config = dict(
    n_layer=13,
    d_model=192,
    moe_layers=[0, 1, 2, 3, 4, 5, 6, 7, 8, 9, 10, 11, 12],
    router_score='softmax',
    normalize_top_k=False,
    balance_loss=0.00565,
    init_std_router=0.0368,
    tie_embeddings=False,
    beta1=0.95,
    batch_tokens=65536,
    seq_len=256,
    train_tokens=382400000,
    steps=5835,
)
Below are experts of layer 4 (counted from 0) of a mixture-of-experts language model. Rows are named gate (a neuron's input weights, with its number), up (a neuron's input weights, with its number), down (a neuron's output weights, with its number) and show model dimensions 0-191. Each number is 500 + 50 x the weight over its row's rms, rounded and kept within 0 to 999. Numbers have three digits each.
Before each expert's rows: a language model's description of what the expert responds to; "raises" lists some tokens whose logits its average output raises strongly, later layers aside. This comes from a sample of Wikipedia text that the model never trained on.

# expert 6
It responds to: Topic head nouns
raises: ";", " on", " to"
gate10:593579517489485559562515400497582644502499528528478491566440389487540500489389441491443546430518434512460537525553543606462509491495551489494559558514522490426572543520501464448507452642490494499563532513573550472464391454517534449490459577531494478562488595532392455507353531515482527424545514425522533498515411497468522611483555429586493487577378520505546503511487472543546515519506465495428602457472500476475540518517428510525425451402537556542540609478547530450508497513536540479471509516537476523501529520514520547548532506494510479521556485473427565427445561508474450507
up10:473502433468542553501463422465579578478468463482514472561500457525497496505456434440440498487506480554528527476473588541369562526597531517461455528507442499507457446541551554468468412578477494530492523522531610494507460509596519486530511557582480445524523540497415464518398560443477504456658495442497508436450403494486611607501488395496484490529469495433497564477527493556550552509512463441453554523412543415471557538479430471529402468403459538587517495510580560453435539530441558521577545519521429568513522484554468537499475530465575483566476515497423486419493591564428481474
down10:467512459565575540538467492557551546446395508517457417490504515505429442524505587495498583559515476495529411367484537389407498544515438470556551413574459501501467546425475555489429568405500560561394508400520521540550516533586498439484546429642552434523548475552423577436447448524517500459478509527509462505436545526512516592515548500532419482476518464529509550507540599457474462448496518500599435488473455512449510451460470483455444546505528536461510549506557476411473489478434512568547476465547549580553483471545453453544506504502630559533473544610506429491482534519491494530
gate11:589551460426523462546537567481473511435579614508569459540475535458591513472543517491532569533464441536609545549495513561466492562500489426498475520571541567542589456519495555500537594501510570510520580471451442567536555648512529621638521439561418495567523514553475501549455429468555457567493488509574478412499532538520485502558465541431491531497467515400449450545549514577496485455348503525497510446489469568514494437559454558451508549476537558464470442503500456439523522478505462550575466408475468511410501422496497470470519478476468474504415559461501514549545462476465576442
up11:504519429509465472480598552566504529403475515453507577432532489440443484547445527559491510527532607552528452557506547538532534506446532458503510551479446530491647413541490567455582458483498548475463450448533463522635411578432521522542537522471392474520494483454403493470553458447589504494515466588473491552499431477464446522538479477467394486524472544506470487548524498586552512583414469531565426396480476503565439492488470515461502585588519366507445425546421462534534480459512554497500466459546497444474470522604585491553479451528523430515546506415467570425516445490465479458
down11:541626447496473497497539579457539544443535579455440572439456457525481472485470522471494518420478553504501425534470526588580540422571576480494555589463500492453588428456483521482471556466543515478443566487468530568498487602421455601490454463500547402561493517591458457547413509445544530530579528552484511490490467508547499392516450487490473437588464510480479524531571540576511525463423446450524464497480487453430425564500495484457483561612462533570433530576459426492555519441572539477584513460486478481489442461489494469490557471534460424541451558496516579454364409491451532410

# expert 3
It responds to: Month names
raises: " ", "\n", " in", "\n\n", " (", ","
gate12:539523506460567540475526508577482528549575434547492481471403495483498574475409408508571491496464547526561553484519414448457535508471490507454499550410542509481481468412527582536477526545490493467481546454415519474526450498512528486473490536514575542590571429485470586591463490473479484527622470469546538555510501598496539522567402501471519443672457457551554521485533581437548530471479524524442521488563471502500563514476482513441536594506540523475501453355565496518529431518422510606509441452490504488473581552412545455456456546507375486463499510567534511605526509463502384567
up12:416533504522373440513521452496527414585487606525534502439502580476445434500525604532505479465486440514472478560506560494509503488543579453433474506561461519568490479545483460497463503450598601578422445496526483459424509507527432452571512418478455471420544453504565464446548565514483642512471485542460432495471460370515516571524497492491451476453509561497498510491499440480445502447491509481536463471530548458454476477480508465481515494460486594484530561596458516434490506537451507430367521512511553398498458559508589501486518588400575487605552404532437613473497514491492551419
down12:534478562489609538499503445487484429394498466594421544594452577482569466509573461518570446510611463488514420525542439567531543425478491591490468530488510483503534504486516538546493410485476510523491456478397468554444475454533521506488547523530450506480482545482442482482483536523411528516395489512475534476402394545485456534447491545493519530482451427418444491478476531473616503424419470569578425478454522572479555593503508462436489473551515353500509463522450477545510465496540515504552455452463486459429498518447476517454506509562432357490568586397516438544461496631482511525
gate13:433463530419527531431491454626466499521566487523503454499521486524520425572437493497598507500487484538532461597506455553554458589433537489487511512523539450438553501572493555521490449484531521475398459419544407463470481472508506484497525561562511526585417617508452506507503463470460448506502550543399461507501497495423484580532584446443419396499498584490506559483604519492432425438458458479445468468401429526445556569580390426552391474571498509466498425481518571450510496508492505547499483409562516450503444456518485473541488528550478510491417523595530503528578574599544478547
up13:409513514525548444524451526595453522506560503502465512512565504632467490497426527468559504561437448573425531589512476465397413460505520466481533533518479380510562449504491566567469517496453492525410494468557485494444418485510450373546444443486487419493549537570493511514587509525465551508477449581370490465588536526448486498454452474527494507522450513435557600473541477446491480457504526432448461453500385629423584535570537558532470449554478570451554507544522568476526502527529505427487540506582487432526446406488469532529481541548483542401445560496499469512502529598455462537
down13:576516560496495581568396491513527487504437516519589476544489572532512495507479509479439469566484526396417536467526491393535469549548511420455511477508507502550454448518498537448476540544439481540397541522524492439529443540514558487479537569506563476432350460391529398516481464519490606534595516539551383514470473505388489501531458459516438514522472540535604492443476438479530449485546503535590449463478491457545429489398505560446422504451496517554558516550574533590458519580428450530566503510587477424504502495549554475448515609468571542573561472482501553501566560479487495560

# expert 5
It responds to: Word fragments and parentheses
raises: ".", " (", ";", ".\n\n"
gate10:558461465484494498469418518481494504531509527567471518454496550434527537485521536535497498462510511535438517474584452462460543385448436507445434480483524396541568386501555500524577537509483495424527507491455461534443483538607534544463540529458536367521586569545457497456445479552458448476444478528487561442543406486525440552456371456491511463473477459407538504525558518510440544521411465537604493427473466516480474526421503493494489511395566517464579519512472432505429586435478431560529520545522537647495544486635484539539409518480580503472393452476507511468516433569418466513
up10:530504470438575520531505472460522490507454465481516482519492542611545547507578505448438441556568510503515475542494460550570428568528531588522481457477548464450510543479441492431416465476419527473535459418606498477503450418564526419541414508568486580549437427524467474406472468520610553459546467381477486525407522486416487453505512465479472542524548445605376520552449403472481503451558478490506494528558549453530520473513481521472590496459428483421407577539642523597592527532453524482491583477573511473459487494495450484414538500528482434458545576572477482456508474531544468481
down10:469550552496441533521463475493507485420422528529533498539427470427464538558471387465489509478567461465480483492421391461493408533532534504341512436488521572440504577471490493479532486404540424478458543540441507550479464518511520534578485508532479656555450458490548581551542531550494505471538578505533446553478472510486492564571523522590514515546511438449488538462580612568508391471517460481522509570466502567534502476482415445444424418518547494497525417514460520481522531474458572505549483473471529454566517389531473508349458458531440510482529482491559455457612527465451490391
gate11:486487471460568388489503533475507422531477549384442605443478517394499546471489539530507509429487394470421539441533493593390446469514566477471487509517558448428540487469511488583541571562465485471525557476436560418508549494494489458564439524505591491496519430565489490453481431448502553473562545537437514462530506535561465512480441487439495449534464482569478534391505467488402503490513477449496461522418545424406523444499439535473597432529509525547479409477495522524433520465490477467547475544485392478454468464447483562485610473605409465601417421507556470538542573454491484560
up11:522454509450541538523485567439428482581504520488491519568558415522490485483454572458474365435448461505445576493429465486495495374569535507531486522446516443536485491437512568516523639438578477556454439501491487435619530491552526498563416515615448508539484487502583510507496526489465560485482445562506505574535457546525533495563492548495442445524518419563533669446435539569492491516486574549505488432432583459525562516538446478463527490515508513563438487562514499534433522423538549514565466510486414532575532445571445511541509476535505497451393491384425494561582503455498536489
down11:592502524482565515409478462475485495583508426447530576512613455550516503487461536516480416546516513514537502530506473508475531522442524523637501523460521449612493551471505540486444511516573492548502576455610645482486477454439516574543471454532511446450419483487449385558425552503613527490450567442519534433419540560485448484461452490499526512502557629508426479512476556508429508462501478425500532540434422535491543539504547481564474543406420503522432506522539536562499469518476470564404436563512552396511498493544458491543491511497523494461492496434554591404444397441432474480

# expert 7
It responds to: Name endings and roads
raises: ",", "/", "."
gate12:496455541524495555451436514510685553437452498568492434509577457509503452444556540519454618612449442466398517514553525591514542508504408505501489401553508502441519440412497560535564560510497450439467464557430440504521461500574463532453515514489513506544499450586530525487451655448475501574496492466469452532494444542457517477408444508409538470472527486470537513449487497543515577534437531536463582408514565475449504429451528417488483503523472576563585523548562491489438557529501528501510556524490483590515605530521536427543530498548421423414464471543466466560453486538456530508
up12:448498419491372519479526479431419461557566466484514491456481550514501492471451436535512404388548576435578422516469443476451383477586504431494465544509502497550545569507527476451474457533497557497462462492529521470493602459496579515586447419565585456529570507467450449475528452543527524475510477508402567500505519502527527498555469501571487506584492558495498579495527502467494422460529430497621447533431428426420473526554563599466480467569480509503489517387436501512540546561509485490547514487575459427569497430420416601495449444489506553566503522607540520542557457526487436451
down12:439503455593543475613456472508669532473433486583482454505435521492571489452476510520486543466440477433449452499498463467461469460470525574444485520566510456469496561518555549535498585452504447475460490586509505548546404457527477523542572416570494501539377540585541517579468553504472552483474502479493486526492507437518498467476519491511547559585495480448469561480435524439386529510398526489524510509506512436431565576457482407552486425569520437579477464475541501562486511454504502529433587482571602600415478571478417394439445527531422464542542493446515557540577485446522500456
gate13:476474502367483570601523498534508440426550468456465527549512529457556612468463485511486556543544456480448544464458456463591604527554470503491407527611547478460520514542512490542499542491465477482500501490442398463482520420516528501549530562482485506492496509584533432419641468425496491507542489437475486449503392606490468567491577514556484563548551525479439463554449514549438543444465530620431538496391533443526546537495456445392566528481417506569461464541556503515448489550509564511564528474484469430480455439508495414459602438439471520508516502533568423532540473474583452450
up13:474464414507498481549573379438504438399537521434524484597407543490545481551420387486524457585498496568482473464433496432587546519535510444546468510500580459518388609486391526486513566523555441448486499553454431472493540434472592432541479536520461456457524467589572487458474548463500522559469496519556467519398492522536414532546591589432502440498494537454449504541483531507496520473480614470481488462589539465373394462567474574442512509567550442578486495547530549516496578494486580520477511509470496525433550488493513458534460524476513537494535467486483593470495480516435571452
down13:520514567541535406362579563508480460490550402411492494462530486508516481477537480516504501472568458493422521497495513419413527509510582459552476408491452564519466543486493515473571510438547526580627611575504483480525498495500559436561480492477391474478523552487434428578484575579541512496434441480467455439490469497484524539484553516438518519542561487533526526482486469422456508531529440512458431422598408486554520424550501528472498500470415494452611435379479511558457522501511539529473470419608515555446505523595541580467489405479477475540509563503501460462451528426472587594